config.yaml
n_layer: 11
d_model: 128
n_experts: 64
experts_per_token: 8
d_expert: 64
d_shared_expert: 0
activation: "gelu"
moe_layers: [1, 2, 3, 4, 5, 6, 7, 8, 9, 10]
router_score: "softmax"
normalize_top_k: false
routed_scale: 2.83
balance_loss: 0.00525
balance_bias: false
router_logit_norm: 1.0
init_std_router: 0.0297
lr_router: 0.000649
n_head: 2
n_kv_head: 2
head_dim: 64
vocab_size: 2048
norm: "layernorm"
norm_place: "pre"
norm_eps: 1e-06
positions: "learned"
qk_norm: false
attn_scale: 0.125
tie_embeddings: true
parallel_block: false
init: "normal"
init_std_qkv: 0.0442
init_std_o: 0.00942
init_std_up: 0.0442
init_std_down: 0.00942
optimizer: "cautious_adamw"
lr: 0.00127
beta1: 0.9
beta2: 0.98
weight_decay: 0.26
lr_head: 0.00932
grad_clip: 0.5
warmup_steps: 282
schedule: "wsd"
decay_fraction: 0.757
decay_shape: "linear"
final_lr_fraction: 0.0
batch_tokens: [65536, 131072, 262144]
seq_len: 256
doc_mask: false
z_loss: 1e-05
train_tokens: 636600000
steps: 5125
dataset: "wikipedia_en"
Below are experts of layer 6 (counted from 0) of a mixture-of-experts language model. Rows are named router (the router's row for the expert), up (a neuron's input weights, with its number) and show model dimensions 0-127. Each number is 500 + 25 x the weight over its row's rms, rounded and kept within 0 to 999. Numbers have three digits each.
After each expert's rows: a language model's description of what the expert responds to. This comes from a sample of Wikipedia text that the model never trained on.

# expert 46
router:452491508496492489505527535554508487482491516531501477472549519453532539515547507477552526516509514502507507491486525502503509501522512456506530474522505487530564510483490476478510531490509497483517515483493472471528525493503500530512493504460491476471531486555507481481506426476467502518493462492473488475512470491504467515495477532537501526523489476546552469522494503499538483487458
up0:497488502572461526474493500506501495496515486469504530518552534485501478523504486545495462473516519497503476455480522494535480561546533488486467515471476507505494506514510508496459498479481553520483492507496461491490511485477500482467505546545546500469480495453511493517550496492501500495491513489523512477485450514529487538464477481500465536528481503501482561452496496488526492507503
up1:519514499522490510525470522493493515516495463568500473471527471496521502515467505501463525551513482557512513479504517500456474441467521540529478541532476507486500479531477459462498504543464510479531512513539514533477511491525503472496492497499514483464520488517491513537496520492521431510472503503519467462455510524524478465495533518499492519520488505478479481483507495516515534460487
up2:486480462481488476473501475521519504533517484476498470511509520480489550495528472510508504490545490483500468451471504480527527526488511494514521515513456484480487479534494541538507496481490523483506545515533525503443505567525503530431510517491518509489523507500481520519525496484494448487546494513498489525451475501458550547491490510530481494546480479474468525501476490473484523501522
up3:471430524507482523529478486523459486515547527491508503517483504471506472493498498473494479481534484459505470508489494510498471500509503492475503543525532493524506484511549471487509489438513528513546533524519486532479554491486491454496531492554479505543472504509448489516497474520480460452530509511461488479531487544501527461528469505506516510500479468476489518497527525512477516491511
up4:488459463505519512496461518484536483516507433485462519514496469494490545515484493533493543465508501522506488517491513497504506519517489513525507543492473481476503468502548441493474493469490489483554514521499488512495449476512514493515555518513527480494514527478529505565473531467451505519528506534473489511460532518484454508481481468500524524505536493457497528502508488502536521498474
up5:523497495517480528504490508525525483495498489484526485490508539510452495475523475486524490502532518476531447506523451505506496449515520528538508516493536539512506533539487481473504494482471494503524504511482498515471535500466527443486470476476484473478506529490490508510500522533541449483568486497469451498495487517488485526527546476490463480496536474432518516498500465502545487519491
up6:475485497491502486497524480511483507482498529459549473514488535554452493526543475535491510469473506471492530512518520478513525512531516506472496470518537506477494487456493518497485558524455525491472499514493519504500497509464489505431484496490539503529501548501504468508496513499531516486521486469543532437524541469499504456515489473486473511476515535459483501487511480456489524526475
What it handles: Word-final or mid-word consonant pieces like ch, et, ot, x, k, mon (hatchet, Stellenbosch, synchronous, technically).

# expert 36
router:460504506504476481498458527512531519488514511493508504529458520477513505502501511469493479503533503494525490498494496470486502527551482499525528479482488525495540526475515494484549512501537471556516509549438504468470512533501480471482545492485541496440524499501498485492485540549523528457473507559498539512482432515481468521493496500502531497502517491496475506486494532497492470513457
up0:523478526519535488477513512467491454480494512498526471465521458504514489512532493497536510498505534473498475433502548486545467494497522444487480487478482475488476485511544499526455500486475465489555520489501470517499490510505534497481497501514489488491524501513525471495479463481497498516517452495513524506499488565571526522467449478531508523512486490504541504493516489483512523499551
up1:524461532470489509506486477493498497508443454475506471500504546493522514524505475532504492484507511517503502488528464524488502514516491482511502513514478560521512511481489559514511520530475532514468472497508522501455507519506469510502480513563503506473482512526466472471544493497483465526498511442522550483495506487486525489495512461508463459445477559496496457487557502483493503475490
up2:450517483485500488511501497546497455497489477453499460456466460523433525538508548485546501501462513485521536503478500490506480531518467472486490532498537490505520500546493512484512473483539483476506527475504505504484538491469546488509513511524538520521465481471500503552503490511517473481506488477543516497504517482498508461525504525482471478456510498496430509494502507520510498525537
up3:488469491543498491501516485510460526488485503501564512511513515526506502463521494513504470531474448481463528530471515491504544530515504512521473507475478462501457469468567499507494495473461550528464504522524496521517479505479519485505493521495495481561481517533466453487504504542481497516502534490482498486552500523459543513488502468496516490522481475472450470491491514513523465492488
up4:494481520534513479537479486476475486491491503509491470502485531505490576502484503476543488541504511459528513563506513509478510515509447535484479451491506519514493487521479514511493539565482495533520504520494512482504492569502471520495500499498479467519485520471501520522537520473518509510499509488497474460512497545508545510492494509485464551509521455495496464495477454527455459502494
up5:507463480493478461512516494491508496522520518499479516483486457471563533480474519513525466452433500477466498539501536517547502512533444538509475525501529522467469467526513483488533493465481524453519489494538498502468501474495496475472483514506484514508479490523512502511497512503488543529483455528465529479507517459539543500493491507506506551499505484474525522481530508512480513519531
up6:486520470506471471486491500479490481462476513464561453502497521476494535471516493511469505468518569483522530468489459493528505491528477511461513471542519483493493478496470520511487489479498499506470528519523517490497535475501467483468529525481534499490484507512509498488548513450487521460553484532502519502474518533556492517523517491525513476513472495463540536511503505494527494489563
What it handles: Articles and prepositions the, a, for, of, to, and digits after a thousands comma, as in 1,053 and 18,038.

# expert 15
router:551472491525520479475510496479499471502474517499485457504515468515519511532534511487473512518454509462531516496468462506474518525499510455488498498444529501489478491463521522499478547517517534510474534505440541481488505471498556482524493526544505470539487503490519515535494494495506485457492524467484513484491489549534511474501481488528553491493506516479499536538502540503547531493515
up0:482497509504506479489537501483534490495490505505587511525529494516495538486472482500490526496532501489441453562454464503455500465472537505489528509496475504484530496553492520491459472516499544483536474499521493478530506497538498520511514475488515509475494500478499481470496487513480497529511519494473502506496504509514473495556490453490512523484469499534496515517491512433517492558537
up1:521493537508520548478496502506517469486520489489502496492492494472523522520545437486535519525530505505508488477472496539480467496539541501473435497522466488493473533522498497490531488466483463484498489543517501519482498496570475539500493500521540518467492508464464502511485484545510478502473501497494525481501497546501522490537476540540457476511532491495489444489489459478517496499468
up2:525479533507550509540496477496507488517481455515493499508510509494476472501535492520460490532487547550466520512491510494495461486499476468525513522510526466480463512504442551467518473522549476478519539497496504508497519470532509514483485486502502515551526478491490510442469525523518511488509557506468514472482478442485483496506465536496506507534483503528491509544468489473459504494493
up3:504515484504505534487494471547514502490484473462487490491532546515466529485532511457494479474522530475539464488530538497496520509555522485493471540498492472480538494513481467509506443551506520485499485480496512483517467509478489471508491474523550486499495523467467454479546503493492541505486495495519528498514514447543484504471493520479439505480525501535479494478541517498543508482518
up4:479506498447519447501454484469477499464507492501536485512477502469489476493456478481486527488498545497522509492524512494535469503525509476503476495514491503481500463501494497479498482435477462463530551572547500519496506493490504502461500520479526535497516484517502522501549483487465569473467454558523480489483509503518505541501512508516536508515530513494499494491506528505521521470500
up5:497471497493510470489548509494519479529481492505510488536515497535489481515497513507542487524492456510492562481477521488502498476485465456506493486465499527535518489496527503480425486433528493517534486523509474478532531546470491522503486512461485487487513472483509472491500512495504506557514537581516540497492507484490504501513488549506503453465487504528497505487534465536482500480504
up6:508509503516509502499473464493418528478570501485489475442539490516471515477532522497487501466510522448483523511518494549492505528513520530524511484491475513505515461505474486525542489482506486549486502532494495552476458494449493499474509524485479474496506528469520517477524507471508477502504529512528525468531506523547498519476508534516472500494505502481439494472531502520497493467505
What it handles: Middle word pieces, mostly s inside words and plural or possessive endings, such as abu-s-es, Seba-s-tián, single-s, Bundesli-ga.

# expert 13
router:496481466462513537502505504484530516466562518469508502465528558484470488522492513488490474436503481513505510537522498540514508491522539486497527488476518499539483477484458490499495495515449468502470463502460500552504521490477496511476524446508561485479474506504537491487521511527522503502468486523510519470497496503544492472499498468510514533514439490462486513497498459543510512494489
up0:477510483513507505505540445532509500478507506492517513485502541527530504506479492487492451504495491499486473489492475485484455594542531468487454538457495573477498489499488533499500488498508532509498516504526503483512444512468456476474501497529529504506523516451490480506505496479491516474560533488538508480512495496517492491490563506436494518494500516487502496494500473496474496506520
up1:455503496471473490487462491521495518456491491510458474494516538489515461535514501536537502500533492514535503496510508567493488509547529536494472523506476517511493467533442468503485513539530490556504488481486483506500471466541507481523482515498532480502463517474492460506507469475488512500480505504555535508482513502517481510523505462529496533494519539513478448512499434511489528503510
up2:480519499515501496517470498534460507489501508481475473531451521496475492482476547481446459501492486479528469497509477504495509537482482496481508513532460516522455496529476465485479531497505507471545538464556524512474497533486487542498519476519509535496524511520467469560513512493454514483528531473498491445471474489487510512512514524485508561520465497484479515497498477502553525490498
up3:501524465514494460484489509487511494474509481481499485479497506528471505490503517477477544504492541542470476503506502474476538501460485498500474579503489518531495496480493520472455549518473543539508510496500502509469489509518475490486496499499537464501541512521477459474540523545479539526508536488483504542499497485501485475479516489480488498468527547474487482577486474478484516442516
up4:448525536479482522560498444498489498504512526526542507509494518491534513471488536486533478497520488465498486496510475540475478523454525533486469500512492517499533510471509522488533493508487480521516490527497497477534494533518447505473498496492484464542484565516480506514510449512513521498518484468483512518530473498445479534506517498518453506473503473499480479473470539510490466482555
up5:502437512518461437481503482489531526514482441540501497530537545499514474498476536528469496522506502512465466484507468502490518498501532511477460533531470521427472497508479493549488502538537516498492536459500543546495530525477440509487504491475514492537501497476514490485509512465481503541505481473520492492530504496495475490496523511509459530504518471498495519531514488489507502508490
up6:516507512509543481500493513470516516493488499474447500540534476533542507518504459514500528526483483450521513476523489463439512503506545521501489503484508485516504488521509522504516491526467507508511477527485506524468441468509561436449470511534514496511474524526487491479507506509467519490488483492508534480518478542474475551532498526524498500465472470513454502479530493529516477485521
What it handles: Middle or ending pieces of words in headings, tables and names, such as fin in goofiness, gra in Demographics, er in Bayer.

# expert 9
router:502512510485467512467531536470502508487484509515515478516531526502498544500533445484504541560528491505486518530475486491434518493507477449500481505524516500481503454510530453523534537477473495503496493524483496507546545518482472491517520463487469465485547487539454498485539475521503482523525495495472525506526517515508498485525505512500466481508511498470532524471454528464521523497465
up0:501473510501476495505518499468478556500491473466489499494485511477504517550538495530516477507499515483479504467467513518537486492498521473426472535544515483529510500509495497482509524527450474487509535500498494498527523459526505483489511476476525480538509501454489535464540491499493486480503497484554445491475529453508533491484536507476506514548473534479520474479497444492496516516546
up1:510501467496531508511453540521496502518500494509514467501485503471494516513482495492534442525512473490538485495552480539502487445579544519523537475492471545482500468503488487524493427487508507552540500492532482540520477491483489493489476495468471488524496528474497487530494492469469454476491500530489492491511546504477462481512505491509532515478492472495514478516507511501527532518533
up2:467481486515535483542472504479530472517498501505534497530453461480525517473512509523519503507493491529510509463494511516482518526485481510509517510499511540462527464558511506490506507538522469474519493529489512493536511523510493483498476479508506492444526483509555544565459471463489471513515466463467516500488522496504465532491451452491472509498529508522458454490526459505524516498510
up3:502465501517493521507501502499516500465530475496535516538526510502499457493505466470481473480493504448514497462499460503508518486533463516488480527536532495478552510443534496500476522494560538485491515521510546468479485540524520487515540524499540520464529522494502471524520504483498460482493513476492462506481481458506472499523476542454489501504486467462514519520528478552461499517500
up4:506506474505535475488528494508457480474485493479525458499529494494523531462515501502497511520486550544514495468442493486532483500501523491527505481492469488560501507458514508484449493478494493494481490511500458509480525453508516528519496521431502501546512535482485554473517506460464499498518540498524489506473488461503501502499533476539507519493539532496521491526544447515498513530469
up5:454495520529467523507495445565498490501494537489549530494473519479508518478516499507490521469537464469471438523537524473490520503484498515494506509493506537542537516480527486483516514495501472547467470503487512445513512530543512486476485505550484493486458501490467509508509476508472458511476517526506567485474532492497508521530510483469520509509479483520512472488486470493484475491532
up6:521477488463532489501482491497491500530511483509511518541496520483478507484480511485470519427536478503526542495490519519510470531495501551511538521466476495508452503523522532503493525524459505489492498506485539502517496505531504443487488509498462443476494480511483533546510493461509467478506540492494554460492494519496551512507505483515476507444497502526503529450525494552471489470516
What it handles: Syllable pieces inside names and words after an opening consonant, such as McC-ull-och, Co-ug-ar, P-ant-hers, Mac-Do-ug-all.

# expert 22
router:489515508461505499527469496504531502504490491493470496466514571451506497513505522540501513480538493541501484495472535505476505491489510529478525519515446532542489462500474451492505523505486451470541484453508488504463523495541503494509511494468489491480500507478535460529479524476478528483504530496485506478463465455533533458520491508526509546509510517510520528530454495535512533515472
up0:476488482511509523475521511509490504545520488473518507522500491500515520496554500494533528488538538490498517464463530463479474442535516505523488493534474450502466486498506525531519498522494505492494472488508502510496514500503464469495472486507524489536492494498524545479524518498455464525506531518495470498529460515505480534482523501493486496397552458497475464457516511495480515516463
up1:479509439464510498523546490450485478523488465448486516523479509518477537487504476496500512447481553477515498524472495530463458495552547530507529529470511478492512485507531527485550543476500539481542491497462515516540508517515512474499522492548514465508520502495490524468484477542500478471509509470517475491518501504524491463499511492536460498510535512501472525509505510500520487493481
up2:463486502490502462481491439520474507513465461489512524508496488540514515433494489504504496481491512488522547482472495507522504506508475556461507529519514528495466516518544552525546486487527479529472486559489501468485468514492472515496511523495506473485469488464525473477515508473451536451481514490527533500473516491529533506512530518505456475513525541488487489485511492526532475486511
up3:499475488493483493492495514492480499485499546424496509509530516539461462502481483539486493494538509488493481474540472509495535564486523488483496519513492499527587482548507469490498518466475469508470475535508501553519504489513490511471522532497496514466498520521489511473508486510515498514481479483500501494523510463452539545497492454484531529488502447490522515532505485505503448487479
up4:495532507470544474485515524517471499471501492501549545504482488531507491519553457513461507536504486507503493494503531513477500480493513540489479499524481505490509473461506489500490543420517488517492493491455509507495514461520467516506456508483517480540528560528493525516531514515478472541523473504510497478538516500500485456568505529476478502473481500494478493481476543466520519483467
up5:455501492465488460471509518470477487508508478474499492500515484497464482486496513469456508467503527485552524508482477559504547511467503557495509513470514483484520477534522551516532458501511527448483497503498518483519476546449550478506471507483494483501525523477489473509516457490538531510451506478529493464555496472506521513508515526540496500494492478478494497494497548483515521504493
up6:474532482529512525498512494490445470511500491501500512530527516503484467477539447467493511516493518510510520463522505457511511525487512509538492509448525478516500505457475573539492500456461479519486497506483506498473497515472464530506509572495482474501504537495518512461550493448490463514436493466509497495502501483479481555503526526505518492496513475524511537507488494494487521488479
What it handles: Middle and final syllables of proper names and places, such as -an, -er, -ton, -ford, -shire, -ley (McMillan, Berkeley, Henan).

# expert 39
router:526476497519508490508503430522520574510506512522497518478494526477508481512454488547541511530491509501475465523527497509512468531510516507511519473482445485472492506485500514531538488526551422502495492531500501522526503526481466519456466492479505507498513480513496516466519510508511487564508476502492534528500477549484502485493499480499504495473558511498508502488465504458499505474549
up0:496516496513445533519492487508469490520504519477521509491535519497533566524493522510462442491465507496492503478532528481526518440528514494475511503502546490538455516455454501510499491485488540566508528470493500504474530498510511501493457467518522517471513482448487507448501470527531471516504494535487493517483501516467481499502485528478512480519526512505493509528468471485480536459501
up1:472475506508534527523549514488509513500492551512526496503554498479449473431523498494476468495510515516490504480525494513459498521532478517473445487455484538462484475524497518487508506512511497490493466524499502497506468496518518510516477523476499451486532521466488529500507521540456504495503521531503489487543506481494510494498499531555509512509496528490476501454557474576528503491479
up2:488492542468525494519506501503525507432507481545545498512509551468507448505496496476459434469484495467502490465488480522519482485494527538514498534490513557509522501527492501495465499533494510510513529502495542506520543507468486506458479480492457485542483493505498479510482503487477470484506525517512557502552515512501505510542543515518500473516492511450483472471496493496536510488536
up3:454528487503530439506516462478472499511500535499518501516493489537472515475489511490468510542449475519486523515475495481449499472483480540491467530518489485474450554554490471523496491477490527473517519505496572476514478515504465507509503517493495533525516519456492485513526492477473495530497478507478517502510491525521498520474520505562491517476500484503461466520519547503467501522464
up4:506517469502507528536489512483537517542432500461478475501498503509486531507493499475491488509514499469475495479503530543488488522528456496490502514497510512526471484485499525455512503484481502495514543505490522490503505495493507514494464502530471488542533524508468512493520524516520539502486536485551513494543468512465502530455514471446516523488444490454501523540520409504489521488530
up5:525486495537479518534494425497537496474494542511532506506500538502513493498490503503520495493501501470490495487511476464472524467439506515566537531475529524515469472522533483474537491502460469487496516564528497482485471554531497480484485457479485512455477540512509497537526488491529489468505475511501508500522518494512501520487537511498497473500534492495528490499520476487456487445495
up6:480468538530518496511466518507515530511495516500486508529479530524480445499495487512484506537478518475462494517480496509491513534501502515467506561543509525459582479500504438493497510512461537481520506515501533519503505482536487493511525473489472459460514526482475468482541528494536523529530505508534502476513496446495514496484459470517480536483501484513473503479466514522490504507448
What it handles: Word beginnings starting with capital D, N, T or Mo, above all No. in table headers, plus pro-duc-ed, Now, Durham.

# expert 0
router:484500505501482540481465535492513480496515467494463522501507497498464492525486512509508516506525534538503487505507484503490489466543525484460532519541510460463507516477462500497487515534560564501495509432516523535479495478527532490481560493539526523521517514490531483493501507480500502511508532501507457533499525516519517557525521470475497510522512505441533471526532534483490502467503
up0:470465526503496476522496491545517522538496526451511516469508500481551466446516498523500517486489502508487517489503523470509516486503479520509518540443508543477501510519488493476484452474520474558480500523512472530469502507523518499476513544480511486467478477492522474505532551473536517493469481528510475498499507472531441482479539506501533519484529511496474490516462485549534494540486
up1:517494514486519515514489493534480530519497522534488486535498487465505510500469474495461464501465496487488496501492499491513526520441478476493531497476465494477442537496495567521483556492490458483517518478476486480558516552509524492526523525509521457462519491545520466531491485499526555467480515474470519492532503506474492469488495512502540498501483521519496460490497479462524502490549
up2:479502469517511461530503500499469491525518469505504480470475487538500514456457480510527516492543478470479473494502502484526492507476512532513534572498469512527494491514531511531457522530514477507572488509503528495463540498540473543507511546545490455463478530472472471496506531516446517514461525482491496472489508508473525511505492492528521485503505499505495471526496494493491477503446
up3:516478446486552524504478498480497490537491481523485480504499493485509498528463448493470490478498501519497469501476480519491476492475533517503561484481476464544490507488498535542492482522500497497501523485472511534545486521531529475498507526544512475502480485537531481496463484498507555511410521489508567465504509500506501495530529499483509521474499460465496481486504476525533481478520
up4:462509465483521535523496513509514509508477478455484526504532460466562506512567487514498483501504454501497531514525527479467536495522520535490495483494514462504529516490505521467496479477487467509496502487459517507524506498528507487476478482540489485494496509480547484490526493518466528513512492503473473490540478472465496491517506529512522493571431530483512460467488463513550491504529
up5:512433536516499507505484508495488536527487502460514550531503505497479478507482458526501425512482506524507521482514455523476518470476484485521522517471521525491454494501521515457486480500519465488523506517542516498540569494435507517510492469471496497512512459462519492472478514499541513504521499513535470484466509445496513511514486520511526533523522506488517517514512488489514448491495
up6:498497531466489476486502472527483489489495488494492491507544510510553507470518514448497507530491504494482473489491506487509517450509555499480467511496516488482475539530524504497527471463494496544485513529464530479495491533497472538509500512422495509519510517513497499496564490462520524502452444452523496450507515483492525485502534514505488523492524477534506476496465518521527437513477
What it handles: Short syllable pieces inside romanized foreign names and words, especially Japanese, South Asian, Slavic, such as Saitama, Malayalam, Bartosz.

# expert 41
router:488471557503480503501461546508489480551517519521522514488506489537484521481506551544445478442570512515514483477496503476465509535523553478502522494515530480493506527500535513468496474547507532498486489498488461499523480513528464468501486496468429490475497510524517490516493542506498526515474515506476504496509509480490506536527497530522507531523487540503465478519508505494479475520513
up0:508422522465517506466490498459520509542443474491470481542466519483503472548504520516495491543500452492477480448481464552472511499512499483495500479521505507533526495464464479496508566519511523495511506468484492488497524461517507526482503477471523477473501488485538513510499482481509470521521501539488471517502525498464493518482492503496559485488540530485505469530488502529497532512490
up1:475518489528530516521527465541535483480544474502492477491526484510497532485527485536494470478451509487507535536497512507518517518479492488519467533526518485492475500539478488500508488445479469535486533453515501487505517471503528531466484514545476470504546487517499484489553516507480451444496521471536494524481470542505520536526488473500495512466468513510471470502489496506537517455474
up2:469440527469522510497530492472504514483525469487506489453483534501529561496504515473505537495525510468486517552472542520511516499498506471476466504456505443511489474530533522515481492504528485521498492468494489498497509467501474512510549501513533491504464489511511531530516487509436533482485475501504530499529494536500525458454480466515494524523479496494486542478473475520556483480514
up3:489527501493518506468512504462478525513475484445497519535491538534513499499502469490505499548465515482524486526499493488478492497494485461553485488488465511513487513491532538476503494501489543523529515532543493483482519496523500445460503477513482503495517495484543479528550445496505497537559482490519499502504523508496458544500532474463517523534514516540528456459446489471496487475508
up4:489516515535502549540530449461506518484474474477510544511475542472495508497507488453515532525501528506515544496506509486485537510523488458496508493498478499487479497523490487460489496513436520517508496539534463517512461481530523471479496493498495523507533516476531470514559510491518518484505476496478518477495463521456514534435481458440485526523527510474491481500488500528493484474485
up5:500538517524465507484499504474517503521538519510534489493488504540447518501493479524484510502472477457495466541501462530507525499511491489492499498472570502510538522515503514481453487502510496480481480553495574477485518511512493494465506500537495496522508514513447522487481496472516529507493503499467522499483527573470517548476497524503519522510495503446483516529471453533472473530503
up6:506473497497493495504473502523494503529521510451510530488497499467587479498499518491527492511454478562493555462494562451473488510489521503526486527500460480495483483533499511476511489487497522456516468495490474533498502478516510454484483521481511519457511500500512472520509486470439470492505522488483546501519456487537512467505491537546547517506511469497498514504509503498542515490490
What it handles: Prepositions and conjunctions opening clauses, such as to, as, with, after, which, plus commas, periods, line breaks and closing "==" of section headings.

# expert 53
router:502496469478517509475441521485496455474507507491511510514523520520504497505483534480502507489499476504513476484503521500517448492473474502513483490566437440504499510517528477471510480516495532504478497466533509552491496513528527530497527491520476489512484471550498552523483449481494520480459528491500518490482484500504486557456477439497532528473523461463507514503536521525505517490494
up0:477499505497471520510488497490530543504483478559460519486518458479472469483554488506521473527533501529525522519516505531495486533527504498493514491475519509513502493482477518512451528520517487525504482502480481507474492491490468474485496517534512493512464551469528493507537503501534547541503510460484549444475485541465520533508515444492515450515483528483480533473486499493479482549474
up1:528492519499489481496480468513501487504506453488511474512482488507492482518504492520520454472489492504535494454543530503491545452510480461504493488529472510504495478508499489480506520491484547522528507489529496473482523458494488532511467516521557504515531512440547469520517539539530473495534472482541473479519533517476508488513527483435492495496517478523469508527512505504421468510484
up2:473493507483495509504526524493474494508467484525518485517470480515466533483525488483510450544446514474471497513531464539471517516509482454479537533532492502520560471552514526515510485523523524457481493489487472506529511501509507543465475485474514498521513544497485501495479514537540486499520497489459525513544536485490471491493501440521499514471468506456484505508529487490538488549487
up3:475511527523499531486553503516477508490543564518523558512515516469451470476518480456508483481474515487490491472497500538499517480507531482527485482473506480505530457477511593509550501486486542495484503511477508463508489548460506517458501523466477489515522516499503507466499493522489505506486479505496519480519486517459480501501490510491528463499516494495506533524510460470440508488506
up4:481491471496513468493499542497504535577463479498486510517520501521518484480538534508438454508487474520476545479516502462480496494486477518514518555498497532502456503520500511496484492519509476526466499513515500522535535511502483474548477487508463469466509500508482512466532488436495493508520515504531564465473497514522489486518543505510506498494455515509456483485503482501516491555512
up5:481506515493535494520487467511501549495497503519500521488535507493467549498503513487515511481487482511523494468504492543446563474497484527521475498482526486502461519478492544493560510498509499468536556525530510469507532537515501457510526527484485474464499483499526504502491521476467518487501484472490455467499522474447510510502498559504478500537475473492469485534472528486558497480519
up6:470505494511494499491537449541489517498480470494538517522452528473492538464474461506529513552499512519540489497411509490523509484499514521492496479511489533513505510511491490465522483513513480542496494537488482494508513529504491490495513529489499463504519520520487531444508541483481488510506538463550513469455521466489508518490492514468480511437549520509508491461454501490471497511499
What it handles: ra, la, al, ro, li, ha syllables inside place and personal names, often Slavic, South Asian or Middle Eastern, such as Ukraine, Bangladesh, Israeli.

# expert 12
router:509499484486468519559521464490520510513491521484472543471518530540527492485518478528529483540511491530483479534500543494488498524499516529484512512449507480489490549525501533498530531556514506485497515450485505497502434472521488479491504518531492516483525477494482506521516453457531483514497522490466481475450507515472524508477513460506488467484469513530507446513533459478496470505528
up0:497518472543536542506518536478501475537455512510497503507464516474496500519506469520492478488530492513515450455478498503433494517472487544522503501519459543540523484540519497511472488469505548496507529493498507495529492504494509483524462528463466482559471510481488471500491491468489463528501546475506521458481500476531514495488467483499483507484535492465498503507482549484526524551504
up1:446481481529442472506479489522532484476543492504536497469506480511501502441501518518465499516515561546522468519507493514544473495519515492484546499533536534482492509504534466458505510493491525526490491493544466516512558520542502499499505476504550479504509483493507521481478480488508507542519493516482496474484526488480438495508500486465518495472464490510466487543494502545495485471494
up2:508515529544530511477502525530494543482525516562547479535522468457481464499487519491510526483483511490501534538537506512465552499508473481523505499511511527497491512494514504513503491445450499509501480513479478468432507493461472499530489487483481517560469536514534505504488464508475508506461466505501493469495493521482505528503493461541503559460480477479496494472486494472516515507496
up3:487471475531460529516493516555468468476452488528534506494516485476484499478518471494465515503524527518518525468497504462463508496469534513526457518474474505491485492529507493472499505474511466456536536480508520523523514474467518525509499530510513519482477520462470483517511523506504501451491520474528481475555457481446543518497478484520532508497521484507492526535505493475548545464504
up4:518527516493508489526534470500468491476477519528536486554486503552525506482485495464507516459425502502486518483474459547515473485482490460509497495507542541524469519467545513504520525485525465539496517520531477513458497517525540466493520484432484458524527540514469525516503482499494519495498468503507491476505491475509516501484470496510455512508495537458481486492485530493492505493471
up5:525482471459527497498463498512521521486515495470489475484468495499490475495465508481479484496482489518502493506561490508512532512509532529546468496524516465488527517524468511470481513491492481502487474510490539512523501497501546533483518488514539475524475501524500514539491468464526441514506467518486513479549510490473434474530484504520514596491502477505512509523497494467510538559496
up6:498501473497508531527493498518523496492514508534519498492500527470510507524499497447452502475511498480528497460507460518495484452507536544512473459513527559526524502510475479504473531512506506499492513536455508479495514521505483560539485507474474493491489517509498535512515516489527492438494489477496513510511518468442473515526544533521518455446492501513531500520484474458462469553506
What it handles: Single consonant pieces inside a word before a suffix, such as sprinkled, adrenal, unknown, drugs, plus verbs show, run, appear.

# expert 44
router:517530527512506516476466472488480462476501496471486503513511474528538487479520509500481488501506468479501519504482471506514534460547496430464480489527508470502506538476508548517500517471504493513512478460513506492529534464547527458495532517503542527485445511494541466499491475509533501457467484498525500507512531512517534511481461482505481492462509486498521492464542558496461514539516
up0:501469505531463492501481468461485462517498498515450512510534515509477442478498500507497543497498503546528516484520469504472511495477569506503502517484495524480474490529508484501503535492466530496454473457487509527475465521532481499462513518521490513490529485446509529545492472503518517475507541497515504497515482450570494504524511494552498553528520482489473461505500532515487490496513
up1:457481484476474462493531496516497504504497476518544531524506484456441490556532530520492503516523569499504518525474535500517444538505553488493491480482540476485518495486483522490492498475479502517521539494519476476492520509541503484517519539504522473519477490491531512502453509513490539475492518527497479474529507481520514498503487469479532540454514498431497544470497497475491495501496
up2:465507508514469528538536511537458510507524561487488476491453501482495499514508508486523493497499518507519481501514479507522496505500500521528493522487495477474479489528508508461484478486478534471480529578478500501479460446487493488496509546499449501522491479516502497498527492508465554472525547507533474504539474522508495444513529494466512536456490491501537498491533524460476499476550
up3:512476487491477508545545477501494505502492440500476543486440503488510499507487504464474461545484533518520506498497526458514480518500511490502475516509512491479466513474459439491510575479529516519510481530442467474486476482468531517494506496504515524515517491525526538510548522481510502523515478518515500503470517477504471498505541509449516488541508536506492488498501463534518482457475
up4:494490493493533487497486486518545469472437504514485516483499522503457542515522501464476500478545496498546502496543529513505453514458485494510521491544482515483515518514455457473539492506489495498519520517509497509491471559520504513481468480529509478488485479471524466524550515561495486550470486446505521526512467480512467520517527475463519505462483490476475513487495507515543501501507
up5:507496518500544475498545465477533450448477536492526472437483500533479508506488509500498559549468518501482543525490508515507470490524470523503450465483523452452493478508522491514486520498500482481543515493452491511529498523509489464485491515506510466499529478521472501524549504507494518515552529513527492496543476508512490474463504513498480532508460497524485499484513515510527526464494
up6:486466504493503515529514491527491496496436529501500475490500483447527550493486497541549505509503520490515556479512498468483478532522541500496514493471514545446520393482497455472545530544495517495516517488521486508512505494524504510502494534526484471501500507481483506516517497459487469472501491523467495532498497513520476500521520521483519483524517490520472496522500458496504467515455
What it handles: Pieces inside biological family names in species articles (Poac-ea-e, Ochyrocerati-da-e, Alphe-id-ae), plus the word species and non-Latin bytes.